config.yaml
n_layer: 11
d_model: 256
n_experts: 64
experts_per_token: 4
d_expert: 160
d_shared_expert: 0
activation: "clamped_swiglu"
moe_layers: [2, 3, 4, 5, 6, 7, 8, 9, 10]
router_score: "softmax"
normalize_top_k: false
routed_scale: 1.0
balance_loss: 0.00483
balance_bias: false
router_z_loss: 0.001
init_std_router: 0.0126
lr_router: 0.000399
vocab_size: 16384
norm: "rmsnorm"
norm_eps: 1e-05
tie_embeddings: true
optimizer: "muon_variant"
lr: 0.0039
beta1: 0.95
batch_tokens: 65536
seq_len: 2048
train_tokens: 484600000
steps: 7395
dataset: "wikipedia_en"
Below are experts of layer 4 (counted from 0) of a mixture-of-experts language model. Rows are named router (the router's row for the expert), gate (a neuron's input weights, with its number), up (a neuron's input weights, with its number) and show model dimensions 0-255. Each number is 50 + 10 x the weight over its row's rms, rounded and kept within 0 to 99.
After each expert's rows: "mostly gets" lists some tokens that are sent to it at least half of the time. This comes from a sample of Wikipedia text that the model never trained on.

# expert 32
router:51 50 41 49 46 41 50 58 53 39 42 43 59 68 52 50 46 40 46 65 49 51 60 47 41 54 41 41 40 46 61 31 29 41 39 38 52 63 42 41 56 26 44 41 61 44 31 45 60 42 47 41 45 48 40 38 58 66 34 32 54 62 46 69 58 62 49 54 44 59 44 61 54 48 55 39 71 43 57 33 47 37 55 66 35 60 51 48 41 53 58 53 53 44 48 39 60 47 52 52 49 42 38 52 55 65 40 48 31 37 65 38 54 50 57 35 57 52 54 44 48 48 49 50 40 57 41 42 45 32 59 39 60 68 40 48 57 66 45 58 49 44 35 46 41 49 47 49 52 32 50 47 51 45 35 60 50 50 59 51 55 57 48 71 25 37 51 40 40 63 45 31 38 40 48 53 58 46 50 40 50 55 58 36 49 50 64 36 52 29 45 56 61 39 47 51 51 57 61 52 69 54 68 36 53 33 28 31 67 27 42 50 50 44 52 45 62 42 47 45 51 52 58 51 46 46 50 63 62 37 60 62 55 46 33 31 56 44 42 42 33 37 48 34 52 73 59 52 66 35 53 44 63 30 43 44
gate0:49 56 39 42 36 53 29 51 44 46 57 39 53 65 57 64 56 47 42 60 51 41 49 56 45 59 47 43 43 68 57 19 43 48 43 36 52 57 29 69 49 41 45 57 49 57 39 41 51 46 56 44 81 43 44 38 50 53 50 52 46 32 34 61 76 60 40 64 45 52 66 53 71 60 37 60 45 52 49 44 37 61 52 62 51 44 42 48 47 52 50 39 50 52 33 50 53 51 43 27 37 44 49 58 52 62 47 51 54 54 47 59 36 22 47 52 28 52 47 53 52 34 41 36 58 57 43 23 64 41 52 47 48 54 65 46 50 58 52 34 51 50 50 49 42 40 40 48 71 34 61 38 48 42 48 40 61 57 53 47 47 57 43 65 40 60 54 78 56 38 57 57 55 35 49 47 41 38 75 27 56 49 49 55 63 46 43 33 44 54 45 57 41 49 48 50 56 67 42 56 60 47 37 75 59 45 44 60 40 58 50 49 42 46 44 58 53 41 66 58 33 50 49 48 34 35 71 53 45 49 40 55 55 52 44 57 63 51 48 53 53 35 41 55 51 53 57 58 52 46 53 48 35 43 50 42
up0:67 49 34 29 50 37 47 60 46 56 38 27 60 60 43 72 70 43 40 77 54 50 45 44 46 51 61 47 36 68 60 48 46 55 47 43 56 54 43 58 56 57 34 55 62 55 49 50 54 50 53 37 68 45 39 50 54 49 33 47 32 43 62 65 33 39 42 42 50 58 53 47 63 47 28 41 48 54 60 36 59 45 40 46 50 44 41 43 44 54 45 46 33 38 48 39 54 42 54 36 57 59 46 56 37 57 49 63 65 54 44 50 57 52 60 51 45 64 44 57 39 37 40 50 41 55 32 65 47 55 58 55 50 49 56 42 44 50 60 41 31 59 52 54 49 45 46 55 42 43 62 65 55 49 35 60 66 39 53 49 45 58 57 58 38 59 50 61 49 55 55 37 41 32 71 53 43 51 79 44 38 28 54 62 52 65 44 36 58 58 43 72 47 54 49 46 54 70 55 65 53 40 47 59 57 44 43 54 53 49 53 58 36 62 42 55 60 36 57 62 45 62 48 66 42 32 69 50 39 43 48 57 45 49 54 52 53 33 56 45 47 31 43 55 50 34 64 59 57 38 50 46 66 26 36 58
mostly gets: "h", "f", "v", "j", "ch", "m"

# expert 37
router:28 49 39 75 40 33 34 69 48 29 47 33 63 51 66 30 49 45 41 63 47 53 56 48 37 61 52 46 53 52 61 40 46 46 38 54 36 42 57 46 59 34 45 46 53 43 34 38 40 38 45 42 48 49 46 36 56 56 50 58 67 52 43 73 55 54 44 54 29 48 52 54 43 55 58 41 58 41 52 32 29 40 51 57 48 54 62 33 42 41 65 62 65 51 48 42 71 64 46 58 43 42 43 48 55 63 42 50 39 36 53 49 52 53 68 36 53 59 50 64 41 67 33 50 45 53 46 41 53 33 59 44 52 51 46 42 77 50 54 53 45 48 30 52 38 52 52 39 54 43 49 51 38 48 51 68 48 46 62 64 57 70 40 55 44 44 56 50 39 63 45 36 27 35 47 49 68 31 51 71 64 46 49 42 77 56 43 42 59 41 42 44 53 54 54 67 55 60 56 57 69 41 62 37 50 54 54 39 60 44 50 58 68 46 64 51 59 36 45 62 48 51 53 48 53 33 40 58 60 46 62 62 61 50 41 38 48 45 42 45 50 40 48 36 41 50 52 49 53 49 53 43 48 54 39 47
gate2:47 64 54 50 26 53 40 65 61 41 51 39 42 54 62 60 37 62 53 45 47 51 53 37 55 50 45 48 46 36 49 45 37 50 76 53 49 62 62 70 61 47 66 61 41 37 43 62 60 34 31 62 40 53 48 51 38 52 52 50 48 53 44 40 74 44 68 64 26 56 63 38 78 56 58 47 49 42 46 45 52 38 57 37 50 70 63 46 48 53 42 72 48 49 62 46 46 63 53 53 63 66 49 60 48 48 43 59 53 57 33 42 42 59 57 56 57 47 37 61 54 44 64 48 50 46 61 43 64 35 68 55 63 53 56 35 40 34 47 43 58 57 44 62 31 44 52 55 57 55 58 37 48 49 75 52 41 61 57 47 40 47 48 60 43 31 50 57 51 47 41 55 29 42 55 48 61 58 60 47 53 53 51 54 52 28 45 33 35 55 54 48 42 45 57 60 59 42 63 43 47 49 49 46 49 67 58 56 75 39 41 48 59 55 49 52 54 43 43 52 55 53 39 37 53 33 62 39 35 47 39 46 68 67 48 65 35 54 51 47 55 48 48 39 45 47 51 32 35 45 40 71 48 53 52 41
up2:64 53 65 58 41 48 53 60 52 43 43 30 44 52 55 61 55 51 42 49 54 46 51 28 61 40 36 49 57 36 58 62 35 54 53 48 55 46 73 52 48 62 62 50 52 56 47 59 57 58 50 47 50 54 30 48 36 50 47 49 48 57 27 45 72 54 55 49 54 33 42 37 60 59 61 58 53 45 51 57 30 49 47 56 48 41 58 39 30 50 38 63 60 58 54 45 54 56 44 33 63 64 41 56 46 37 25 52 59 54 48 36 45 35 56 49 39 60 55 37 57 34 49 42 54 51 51 54 43 47 58 45 45 56 61 41 47 53 64 39 38 55 53 57 42 58 39 45 62 60 45 62 54 41 65 45 31 58 50 41 46 53 34 63 27 67 44 56 36 47 54 47 56 52 52 44 72 44 50 40 65 45 34 54 74 57 25 45 45 47 64 49 43 30 59 60 52 40 46 45 46 42 62 49 54 52 58 43 53 45 32 27 61 64 43 42 43 51 36 65 49 54 47 56 45 42 72 52 41 33 46 47 79 57 47 50 45 60 45 25 45 30 48 43 51 53 56 50 44 33 36 69 50 49 46 42
mostly gets: " to", " on", " into", " would", " in", " through"

# expert 3
router:48 44 29 71 55 42 47 56 41 49 41 39 57 55 69 43 51 42 46 56 31 66 63 43 44 61 45 47 38 50 67 50 43 45 42 46 39 54 60 38 60 35 42 50 54 41 48 35 45 45 50 35 31 37 39 42 68 62 42 57 69 60 40 54 62 67 40 54 46 49 46 57 41 69 64 43 53 42 54 38 45 44 59 59 43 50 74 43 41 40 55 61 54 37 39 36 61 48 34 54 42 35 44 37 59 50 32 43 44 44 55 46 40 38 58 50 54 49 37 55 39 56 45 55 31 61 39 34 55 44 55 48 60 55 43 35 57 52 39 58 46 45 55 44 34 54 47 41 62 59 65 43 37 34 51 60 53 42 68 64 59 61 48 58 32 37 51 45 42 59 45 48 36 38 38 65 63 35 61 58 61 66 64 45 66 54 52 42 52 49 35 46 66 52 62 66 68 66 71 54 61 37 61 41 53 33 37 44 56 50 39 50 63 47 47 52 60 47 45 50 30 38 63 39 37 35 52 54 60 48 57 59 61 43 40 40 40 47 44 48 49 46 33 42 43 60 53 40 63 44 46 37 45 45 50 53
gate0:51 59 39 60 52 51 59 34 47 47 45 44 46 36 63 50 55 47 58 36 41 66 50 64 50 54 53 49 61 53 34 48 46 49 50 44 38 55 67 49 42 48 36 50 39 51 47 68 41 61 58 49 47 69 59 70 36 55 62 51 63 34 67 44 52 56 53 64 41 44 61 43 41 41 67 40 52 71 67 53 43 55 60 70 51 31 47 31 44 42 46 48 50 60 54 49 57 44 34 38 40 49 46 51 53 58 20 55 42 33 53 39 35 47 51 60 42 49 55 42 72 58 51 56 70 52 42 55 61 44 60 62 47 66 36 63 43 58 68 55 50 57 45 52 49 48 49 52 58 66 58 48 51 51 60 55 39 25 60 58 47 53 51 46 38 48 43 33 40 61 30 51 33 52 31 43 58 74 38 64 53 41 26 48 44 40 34 61 65 36 71 61 46 67 38 39 45 49 56 44 48 50 45 41 32 44 58 52 65 46 64 48 41 46 47 38 49 53 67 63 41 47 58 55 69 63 53 37 62 40 53 66 55 42 57 50 49 57 55 53 43 53 31 58 58 49 40 49 45 49 44 53 41 41 47 55
up0:48 63 46 44 43 53 52 50 54 45 59 49 58 29 48 39 42 53 48 53 43 44 64 71 48 38 51 50 68 60 45 69 48 50 42 44 56 38 39 42 32 36 58 55 54 55 60 47 31 54 44 65 35 51 58 48 48 53 41 58 55 38 45 47 48 50 57 57 57 24 51 53 45 71 53 39 67 46 72 50 33 49 46 42 62 42 44 50 37 59 60 61 47 47 53 43 66 45 28 57 51 57 72 39 56 62 33 42 54 51 31 46 44 49 24 68 52 39 48 60 45 51 53 49 63 62 50 51 52 52 60 41 72 47 39 67 31 37 49 56 46 60 43 55 38 46 53 51 52 44 65 37 57 58 50 55 44 52 55 43 43 54 54 58 32 49 59 49 35 57 55 43 44 40 39 47 59 36 52 62 49 42 64 43 59 26 58 72 50 54 50 46 51 49 56 36 49 20 43 44 54 40 36 42 57 39 36 66 59 50 47 63 55 49 35 47 47 34 43 68 33 60 57 55 55 48 43 46 55 38 54 68 46 36 63 59 59 66 73 41 36 42 59 47 34 59 42 53 54 54 51 45 56 40 47 64
mostly gets: " John", " George", " William", " President", " James", " Paul"

# expert 26
router:35 46 39 75 32 36 45 69 26 41 43 38 62 51 55 33 47 44 28 61 43 50 54 48 38 67 50 46 49 49 55 39 49 48 45 43 43 47 54 52 65 37 37 39 57 38 36 42 51 34 57 34 45 50 43 36 56 54 49 55 66 52 52 66 57 67 43 42 47 57 51 53 29 46 72 49 48 46 52 41 42 45 60 58 48 76 55 27 39 44 65 46 66 48 48 43 70 59 47 67 47 49 35 46 49 53 47 52 38 40 55 44 47 51 57 33 49 57 42 60 44 63 37 62 44 55 51 46 49 36 56 48 60 56 46 55 71 61 49 61 48 43 38 53 49 57 38 50 54 54 60 50 31 49 53 65 52 48 56 71 52 70 53 55 51 49 58 45 33 52 44 50 38 50 43 55 64 41 57 65 67 48 53 40 74 52 52 41 59 44 36 39 71 51 57 62 61 56 56 75 62 40 58 39 47 52 43 38 62 37 37 54 74 53 48 40 56 36 38 68 46 41 51 43 38 48 37 52 54 53 69 68 57 43 41 37 43 41 48 47 49 50 44 43 48 52 58 44 56 47 63 50 44 53 35 54
gate2:64 39 46 57 44 36 38 41 41 41 52 59 27 50 42 35 52 53 57 58 64 49 51 49 57 41 56 50 53 42 33 38 71 39 42 42 47 46 61 54 35 30 59 44 53 47 47 49 59 65 28 52 52 56 47 45 35 52 46 50 48 48 71 64 62 56 58 44 47 33 52 40 45 46 66 48 44 53 52 45 37 55 50 49 42 43 40 53 52 60 52 53 48 63 47 40 40 43 51 46 54 63 55 52 41 40 41 27 40 53 57 56 50 36 55 54 47 41 38 52 48 57 59 55 51 57 55 26 49 41 31 59 46 38 56 62 40 39 43 67 40 56 45 43 59 62 31 53 78 49 59 44 35 54 54 44 36 63 43 51 53 58 60 51 55 59 44 39 60 42 36 47 64 47 54 41 32 62 36 65 50 42 58 30 45 40 46 38 55 49 59 46 54 57 39 56 48 47 30 56 54 48 56 31 49 51 54 34 43 48 63 53 42 49 39 54 56 51 23 63 38 73 58 23 26 35 66 44 58 78 58 58 48 61 53 60 45 55 47 53 42 50 51 37 69 36 52 52 55 53 49 49 43 34 64 41
up2:58 60 47 52 50 27 47 46 49 43 44 65 30 40 35 44 36 36 65 62 69 42 49 51 53 37 56 52 63 41 46 40 52 58 41 43 38 40 46 44 48 60 41 60 48 53 60 42 44 48 43 77 53 47 47 38 48 52 38 49 49 68 58 54 60 41 56 48 56 33 69 33 54 71 56 46 43 37 48 41 41 43 52 55 69 41 61 51 56 62 46 26 57 48 40 42 47 41 54 44 40 67 32 66 49 48 45 46 58 48 41 65 31 32 68 43 47 56 51 49 46 39 51 40 55 41 51 53 42 46 39 72 44 40 39 57 43 55 49 34 57 66 51 42 30 71 30 43 62 41 62 57 34 51 52 53 45 43 44 51 80 55 40 65 43 62 59 58 55 34 42 28 51 51 42 42 47 54 34 67 46 43 49 38 51 33 36 52 54 59 43 42 43 36 49 62 52 41 50 51 54 49 48 35 41 34 66 41 66 60 52 53 49 46 32 61 58 55 45 53 58 64 49 45 63 49 51 54 54 65 63 58 55 35 59 47 48 47 66 37 43 34 44 47 49 46 51 44 60 44 49 58 32 54 56 44
mostly gets: " by", " for", " at", " with", " to", " from"

# expert 33
router:50 39 40 62 41 47 47 61 39 41 41 43 52 63 50 49 42 45 34 57 42 67 65 37 35 59 52 61 46 44 53 37 37 38 43 38 35 54 63 40 65 47 47 51 60 36 44 46 46 31 40 48 32 40 34 37 62 62 40 44 61 56 42 65 55 62 38 52 36 58 49 66 48 57 56 49 56 47 67 38 40 36 53 57 51 60 66 45 36 48 62 71 60 43 45 37 59 55 34 51 32 42 42 42 62 50 40 48 41 48 57 40 44 37 56 52 60 47 46 50 39 58 43 44 45 54 45 35 52 43 60 37 64 63 40 41 61 49 42 54 39 43 41 46 30 61 42 40 61 55 61 45 39 43 42 53 50 42 59 63 51 61 44 58 39 44 50 46 38 54 48 33 34 30 41 51 62 33 55 63 70 59 58 48 63 60 51 43 58 51 43 33 62 52 55 66 59 56 70 52 65 37 52 41 58 36 33 40 60 43 43 56 62 50 51 58 60 51 54 52 34 36 65 23 39 33 48 67 59 47 52 62 69 43 34 41 52 41 33 44 45 42 44 38 41 54 50 41 50 33 54 44 59 49 48 52
gate6:39 57 59 40 29 48 50 45 54 55 62 59 63 65 49 50 52 36 53 44 38 57 41 46 38 49 53 58 51 54 49 48 50 47 58 61 52 59 62 55 42 36 59 59 50 50 53 55 60 58 42 39 55 49 49 53 40 65 56 53 52 42 43 65 49 61 55 72 49 46 47 51 61 42 58 52 55 53 71 59 70 53 68 46 49 37 40 67 58 57 41 58 41 52 56 43 51 60 47 47 43 39 46 51 38 73 40 54 28 57 54 41 38 28 42 73 43 39 51 46 67 45 42 52 61 69 62 49 53 51 48 63 66 40 44 42 46 49 43 40 51 65 29 49 38 42 48 41 48 61 40 53 41 61 42 60 48 70 51 63 46 54 71 61 50 49 57 60 42 65 35 61 41 46 56 28 60 55 35 61 36 49 63 47 45 45 44 45 64 34 38 54 48 36 26 59 62 50 45 48 57 53 54 59 36 36 39 13 59 48 36 45 45 52 41 43 36 40 60 45 63 51 58 44 49 34 65 43 55 41 39 64 59 46 49 45 77 59 61 41 63 56 48 45 55 60 47 47 57 41 40 67 55 63 44 38
up6:27 59 56 49 51 47 50 59 52 45 56 52 48 56 62 52 61 24 53 71 31 50 42 48 51 60 54 61 50 45 50 53 43 47 58 60 39 59 77 60 60 21 70 59 46 62 55 44 59 53 44 47 47 48 38 45 48 60 52 45 56 37 40 66 50 53 57 51 47 57 48 60 50 51 54 63 56 57 55 66 68 35 60 51 38 22 26 57 47 71 44 38 53 46 47 37 57 56 54 47 33 61 48 56 36 54 42 62 44 54 54 27 30 30 48 62 51 51 58 44 40 47 44 54 48 53 68 53 68 54 64 69 47 37 30 37 56 48 46 39 35 62 42 50 59 38 30 50 62 48 52 53 30 60 47 44 52 64 45 57 52 39 53 57 54 67 59 56 39 59 43 40 42 48 55 34 58 58 39 66 50 51 44 45 43 42 65 53 67 46 47 51 53 45 38 42 55 51 51 43 60 42 59 50 40 49 29 23 56 49 42 35 52 59 39 41 38 48 49 62 50 48 62 41 45 31 58 54 55 46 47 40 58 54 41 33 69 50 61 52 62 54 51 49 60 42 46 42 44 34 33 56 57 49 55 48
mostly gets: " April", " September", " March", " November", " October", " January"

# expert 27
router:45 43 43 51 38 38 37 64 36 45 29 41 54 54 68 49 56 32 39 74 44 59 51 42 44 48 31 57 58 57 64 46 47 44 38 45 44 57 57 49 60 51 40 50 56 49 52 46 66 20 32 47 35 45 49 47 53 48 38 47 71 53 47 59 60 59 43 51 40 54 38 58 38 54 58 37 61 42 53 25 43 42 51 62 44 53 66 53 37 44 71 56 50 41 26 35 50 51 51 57 52 40 46 54 56 65 46 34 52 54 55 47 49 24 56 52 56 42 41 46 45 57 50 55 40 49 44 38 57 36 42 40 55 58 42 35 76 52 32 52 48 47 36 43 31 60 53 45 51 50 53 36 34 39 57 58 46 46 53 50 51 59 39 63 35 47 65 48 42 48 47 46 47 33 40 52 53 49 57 51 52 59 47 30 54 58 47 44 70 51 34 31 55 61 62 45 56 59 60 52 61 36 67 31 55 41 48 38 64 44 47 54 57 36 59 72 60 49 50 67 28 47 58 43 52 40 50 61 51 40 56 61 51 51 46 50 46 42 44 45 46 41 34 45 46 55 52 50 61 43 71 36 68 32 47 52
gate0:44 55 61 63 46 43 50 49 74 43 45 45 59 45 47 45 45 55 51 49 48 52 59 55 63 41 54 57 48 46 38 56 69 54 68 55 54 80 38 47 43 52 52 39 43 61 56 56 60 51 49 34 50 47 41 36 51 62 47 32 66 49 54 44 41 71 55 58 45 68 48 66 60 49 44 47 63 42 49 47 47 59 57 54 34 57 60 52 47 38 55 66 41 45 67 35 62 49 53 39 44 54 52 37 74 58 62 35 58 43 32 44 60 48 43 46 51 66 47 50 39 54 49 57 29 51 50 32 60 34 44 54 54 52 63 45 74 52 57 48 45 51 53 36 59 50 43 35 31 47 48 72 20 57 52 43 42 64 40 42 33 41 53 55 52 49 49 37 46 54 36 42 28 39 49 53 48 55 63 42 58 49 31 42 53 49 55 43 34 45 61 46 52 62 62 43 51 66 49 41 41 51 63 40 39 57 69 47 37 61 57 52 51 58 55 55 34 53 40 60 38 44 56 39 48 39 31 37 50 61 50 58 42 56 55 55 65 59 47 68 54 37 54 49 47 38 45 58 32 52 56 36 51 24 40 68
up0:35 57 51 56 46 42 52 43 64 55 53 44 40 54 38 38 39 47 57 55 53 32 55 66 62 57 49 64 43 48 60 57 69 64 30 51 49 58 43 38 34 56 44 43 36 40 51 71 60 32 37 34 26 52 66 64 62 35 56 62 66 47 48 57 51 53 45 40 45 53 48 63 48 64 38 49 39 43 45 69 64 54 44 46 43 54 59 46 35 42 42 58 38 36 64 39 56 32 56 51 44 39 51 49 71 39 56 33 34 43 51 41 51 46 59 53 54 48 39 37 57 48 71 52 29 56 57 45 54 31 52 60 42 53 50 47 57 45 59 46 42 54 43 28 52 51 34 42 44 43 67 58 31 62 65 42 39 47 49 34 31 50 55 76 52 44 37 43 50 44 61 49 29 39 53 58 57 55 60 32 56 37 37 47 46 63 46 45 47 38 53 54 59 49 51 53 53 60 45 60 38 48 64 43 42 38 55 34 39 60 40 46 44 46 47 64 40 39 47 48 48 55 34 65 45 44 35 35 52 54 45 54 51 56 59 45 47 57 35 55 47 36 48 52 43 35 52 65 47 44 51 61 66 28 49 59
mostly gets: " Date", " District", "idae", " Nominated", " CD", " Released"

# expert 57
router:43 52 38 71 42 51 39 53 44 45 52 48 64 54 64 43 50 42 43 52 42 56 66 43 37 55 44 46 44 40 56 38 42 37 39 51 42 50 52 49 58 46 42 41 53 47 46 44 47 39 45 21 42 30 41 38 63 55 48 52 54 55 39 59 63 66 41 47 47 54 51 54 29 48 62 44 53 47 62 43 31 41 57 59 42 51 53 28 47 44 65 64 72 51 46 46 77 61 47 57 33 48 33 38 53 59 49 54 49 26 52 49 53 47 68 33 49 66 35 60 41 48 38 65 30 51 47 41 55 44 57 40 50 54 53 45 82 55 51 63 40 34 41 46 46 54 41 47 54 52 46 52 32 35 36 61 44 52 46 60 51 63 33 46 47 48 54 50 32 61 51 45 34 44 42 56 56 38 56 64 67 60 64 43 67 54 45 27 54 39 34 42 63 55 54 67 54 61 55 54 58 46 65 44 52 55 44 38 56 33 49 46 67 46 55 45 54 45 51 59 43 41 49 45 54 48 36 50 70 36 58 63 52 36 46 34 49 40 41 40 50 44 38 44 40 50 66 55 65 48 63 39 53 54 31 62
gate2:64 47 36 53 44 53 37 61 44 36 53 67 41 47 59 58 50 41 58 47 63 58 64 66 42 35 68 36 55 41 31 46 63 47 34 37 40 43 50 46 41 68 48 65 51 43 54 51 60 36 63 58 48 62 46 45 50 48 51 49 38 48 33 55 65 50 53 55 45 56 55 54 40 43 54 59 37 34 48 49 45 55 40 36 52 50 50 69 54 56 53 53 27 69 54 48 62 62 39 57 50 39 45 55 34 63 64 53 44 49 59 44 41 45 47 44 34 71 68 42 52 52 41 46 49 56 63 50 52 68 41 55 44 63 49 45 40 61 71 54 57 63 30 55 32 50 34 30 44 53 40 42 60 22 53 62 40 67 41 40 51 42 38 35 49 66 48 56 47 42 49 40 57 45 51 53 50 53 60 63 46 54 50 55 48 46 60 46 64 54 61 66 51 36 67 48 54 37 46 55 55 53 46 72 53 46 53 52 40 50 34 67 65 41 45 58 62 67 52 36 38 55 50 43 51 46 47 48 49 58 56 68 55 39 57 52 63 53 54 54 55 69 49 43 67 61 52 65 76 60 68 32 44 36 43 40
up2:60 50 69 58 52 35 46 41 38 31 45 53 45 59 52 50 51 41 51 61 69 40 70 62 42 39 57 30 70 68 29 42 50 64 42 34 38 45 54 69 44 64 51 61 26 51 56 62 65 59 65 55 33 57 51 45 54 56 66 52 57 50 65 57 44 65 52 51 33 50 36 54 46 43 45 39 44 54 52 43 47 54 60 56 41 54 63 45 49 26 31 43 42 34 52 49 41 53 39 47 58 39 40 41 38 47 44 28 55 50 56 65 47 59 47 50 53 61 39 48 50 58 54 70 50 40 57 45 54 35 46 47 42 72 47 48 48 57 63 42 48 51 45 29 57 54 50 45 65 64 57 46 42 30 50 35 40 46 55 55 57 58 43 55 57 41 50 50 70 42 49 43 61 50 44 61 58 64 57 52 52 47 50 51 23 39 66 54 42 43 68 67 41 38 62 39 51 61 41 62 52 65 37 46 57 52 46 66 56 36 47 44 52 47 58 53 53 41 58 56 27 51 39 41 54 55 49 42 52 45 57 55 28 60 53 39 65 42 60 59 50 59 42 46 45 56 57 38 71 55 44 46 51 41 33 43
mostly gets: " of", " at", " from", " for", " on", " with"

# expert 43
router:48 39 46 63 36 43 45 64 46 40 31 47 50 58 53 46 37 44 38 60 43 62 61 39 38 67 45 57 43 51 48 50 38 34 36 36 37 53 59 48 51 42 38 47 63 43 39 42 50 25 38 44 35 45 45 42 54 61 35 39 64 61 42 66 53 64 32 55 42 59 43 69 47 53 59 41 51 43 68 31 41 41 50 52 39 57 66 51 42 40 58 52 52 28 41 42 54 73 44 55 37 33 35 41 58 53 50 47 43 46 55 46 45 43 60 52 51 44 42 46 44 65 39 52 43 55 41 39 49 47 52 37 65 65 43 37 66 59 43 61 46 38 33 45 25 60 48 47 56 50 62 54 47 35 35 51 44 39 57 59 54 57 50 63 45 34 55 41 48 53 43 37 38 30 40 54 60 49 50 63 61 57 56 47 64 57 32 38 60 53 46 32 74 55 61 58 52 60 60 54 66 47 51 47 52 48 27 49 56 47 43 54 52 44 64 59 57 58 52 46 33 37 53 29 42 35 48 60 51 32 59 61 62 47 39 41 36 47 34 50 45 36 33 40 42 49 45 29 53 45 50 43 52 50 49 49
gate6:41 42 48 61 52 56 47 49 55 58 50 49 43 63 52 54 49 43 58 50 36 39 44 54 51 47 45 53 46 54 59 41 55 52 48 51 33 45 43 48 45 35 55 52 57 55 50 45 58 51 34 47 50 46 59 48 36 34 26 54 40 49 47 62 54 53 32 44 54 60 51 57 55 33 53 73 46 76 58 49 62 32 56 56 50 68 43 43 38 55 63 42 55 39 66 55 39 54 61 52 36 40 33 37 57 43 59 58 41 53 46 52 46 52 56 54 47 46 56 57 28 39 35 31 48 52 37 41 50 50 55 21 47 44 44 41 65 36 67 49 49 46 57 48 30 51 51 55 44 53 57 54 61 67 39 31 55 44 41 55 43 35 47 64 69 50 58 46 60 36 49 27 58 54 50 64 61 53 53 53 52 58 52 27 42 44 24 52 40 68 44 52 55 35 43 73 61 48 44 51 41 55 31 58 70 56 56 55 61 55 52 43 38 48 37 50 37 61 46 49 30 64 48 39 44 35 69 59 61 40 58 51 35 47 57 34 57 40 43 61 58 52 62 49 61 62 55 48 75 61 63 57 44 53 29 37
up6:52 59 42 68 44 42 44 51 64 49 33 48 31 65 52 51 58 47 57 51 50 31 63 41 52 33 62 56 43 47 55 43 55 57 38 46 35 46 34 65 47 38 45 58 44 50 59 43 48 57 36 37 54 49 56 40 43 52 44 52 40 32 58 72 48 66 35 46 50 55 48 51 59 52 55 67 36 77 56 40 51 30 56 60 52 70 44 51 42 61 53 42 51 47 62 58 48 53 69 57 44 53 46 35 43 40 50 56 52 39 45 40 42 54 50 43 55 45 33 59 33 51 50 42 52 51 42 44 56 53 40 43 57 39 52 36 58 47 67 39 41 41 50 40 47 50 49 53 35 44 47 46 56 66 47 49 64 37 48 52 37 40 54 71 71 40 41 57 72 25 54 33 48 50 44 64 63 43 52 59 48 55 54 46 35 54 29 60 43 54 56 68 54 49 47 54 39 45 40 38 42 64 38 51 58 69 43 62 55 59 55 48 54 51 35 55 34 58 58 52 49 61 68 32 48 40 69 57 61 56 56 46 37 69 61 33 31 48 39 39 67 73 49 48 62 51 44 45 70 53 68 53 51 50 36 50
mostly gets: " United", "00", " States", " 2015", " 2020", " 2010"

# expert 17
router:41 41 43 71 38 33 45 57 35 40 40 46 55 57 59 45 46 48 43 55 46 62 63 32 39 70 46 54 46 52 67 42 32 34 37 42 50 57 52 41 54 40 35 50 53 39 54 38 49 38 47 48 41 47 34 48 56 61 33 45 59 63 42 60 56 66 39 52 40 53 35 57 45 44 57 46 53 34 62 40 39 43 52 56 50 56 65 46 44 31 63 53 58 43 44 37 60 59 36 60 49 37 38 29 58 53 43 39 40 37 66 43 41 36 57 46 48 48 36 43 40 63 50 45 37 62 42 32 52 56 63 39 58 54 38 36 73 68 40 56 41 47 44 36 32 53 36 50 59 42 57 55 45 41 47 54 53 52 54 62 69 49 45 57 16 42 53 42 48 58 50 38 49 31 29 61 59 40 57 55 67 49 56 45 53 61 53 39 58 42 35 38 61 60 51 56 55 63 64 62 64 44 53 51 48 41 36 44 63 48 46 53 62 41 61 55 59 37 47 49 40 50 50 37 50 34 49 60 54 35 58 60 52 39 46 40 41 42 35 50 31 36 31 39 40 56 54 47 56 40 56 46 56 43 47 52
gate1:60 56 66 52 57 57 66 40 44 56 56 37 52 68 48 34 54 58 45 56 56 49 42 44 47 54 72 54 60 48 37 38 65 56 42 59 45 42 36 41 43 51 55 43 27 26 63 61 42 56 59 53 61 65 31 47 64 56 55 53 51 65 63 46 58 67 51 36 39 43 47 51 44 42 62 47 42 49 44 53 52 41 54 62 59 60 48 38 29 57 33 56 61 58 58 42 49 36 53 67 46 62 56 15 38 63 41 38 56 59 47 27 58 49 67 40 59 50 39 55 33 39 43 45 60 53 35 44 69 68 43 44 36 61 49 49 61 57 51 34 42 49 53 49 51 55 57 61 41 41 44 40 66 49 71 48 43 45 45 49 48 49 47 50 71 51 52 59 63 66 43 53 50 70 58 52 35 36 60 43 56 56 49 55 44 48 49 60 51 49 45 52 36 35 46 46 56 54 43 49 24 24 24 33 41 51 34 44 50 49 52 55 54 57 51 42 50 27 46 53 46 45 45 49 51 60 68 45 35 45 48 47 49 39 51 31 41 46 40 63 51 52 52 49 37 42 52 63 59 49 52 50 56 51 51 53
up1:47 55 50 54 63 53 76 48 52 54 76 52 39 62 47 50 45 58 51 54 59 47 58 51 51 62 63 55 63 46 41 48 51 71 51 54 53 49 35 32 41 63 51 45 40 49 57 48 31 43 48 61 47 60 52 48 61 64 54 53 48 55 52 52 60 59 46 28 33 52 45 54 35 43 57 62 44 48 46 44 50 41 54 55 62 54 38 38 48 53 32 54 65 51 63 68 47 38 56 49 59 58 49 30 41 70 47 46 78 54 51 43 67 61 77 54 54 51 54 53 37 32 44 48 50 54 37 59 51 84 57 40 29 64 54 54 54 49 39 48 45 51 44 31 62 59 45 56 47 39 62 40 51 37 58 57 52 37 56 56 38 53 47 50 73 46 56 59 57 64 62 61 61 57 42 71 34 47 64 48 44 33 57 56 59 57 38 69 44 42 52 47 38 32 47 46 52 49 44 64 41 48 31 38 61 49 40 41 54 46 47 47 67 67 43 56 51 37 40 70 33 54 71 42 41 57 58 56 51 49 45 35 43 53 41 36 43 52 48 58 51 54 55 57 35 43 53 60 62 65 59 47 56 42 55 51
mostly gets: "1", " 1", "3", "0", " 5", " 6"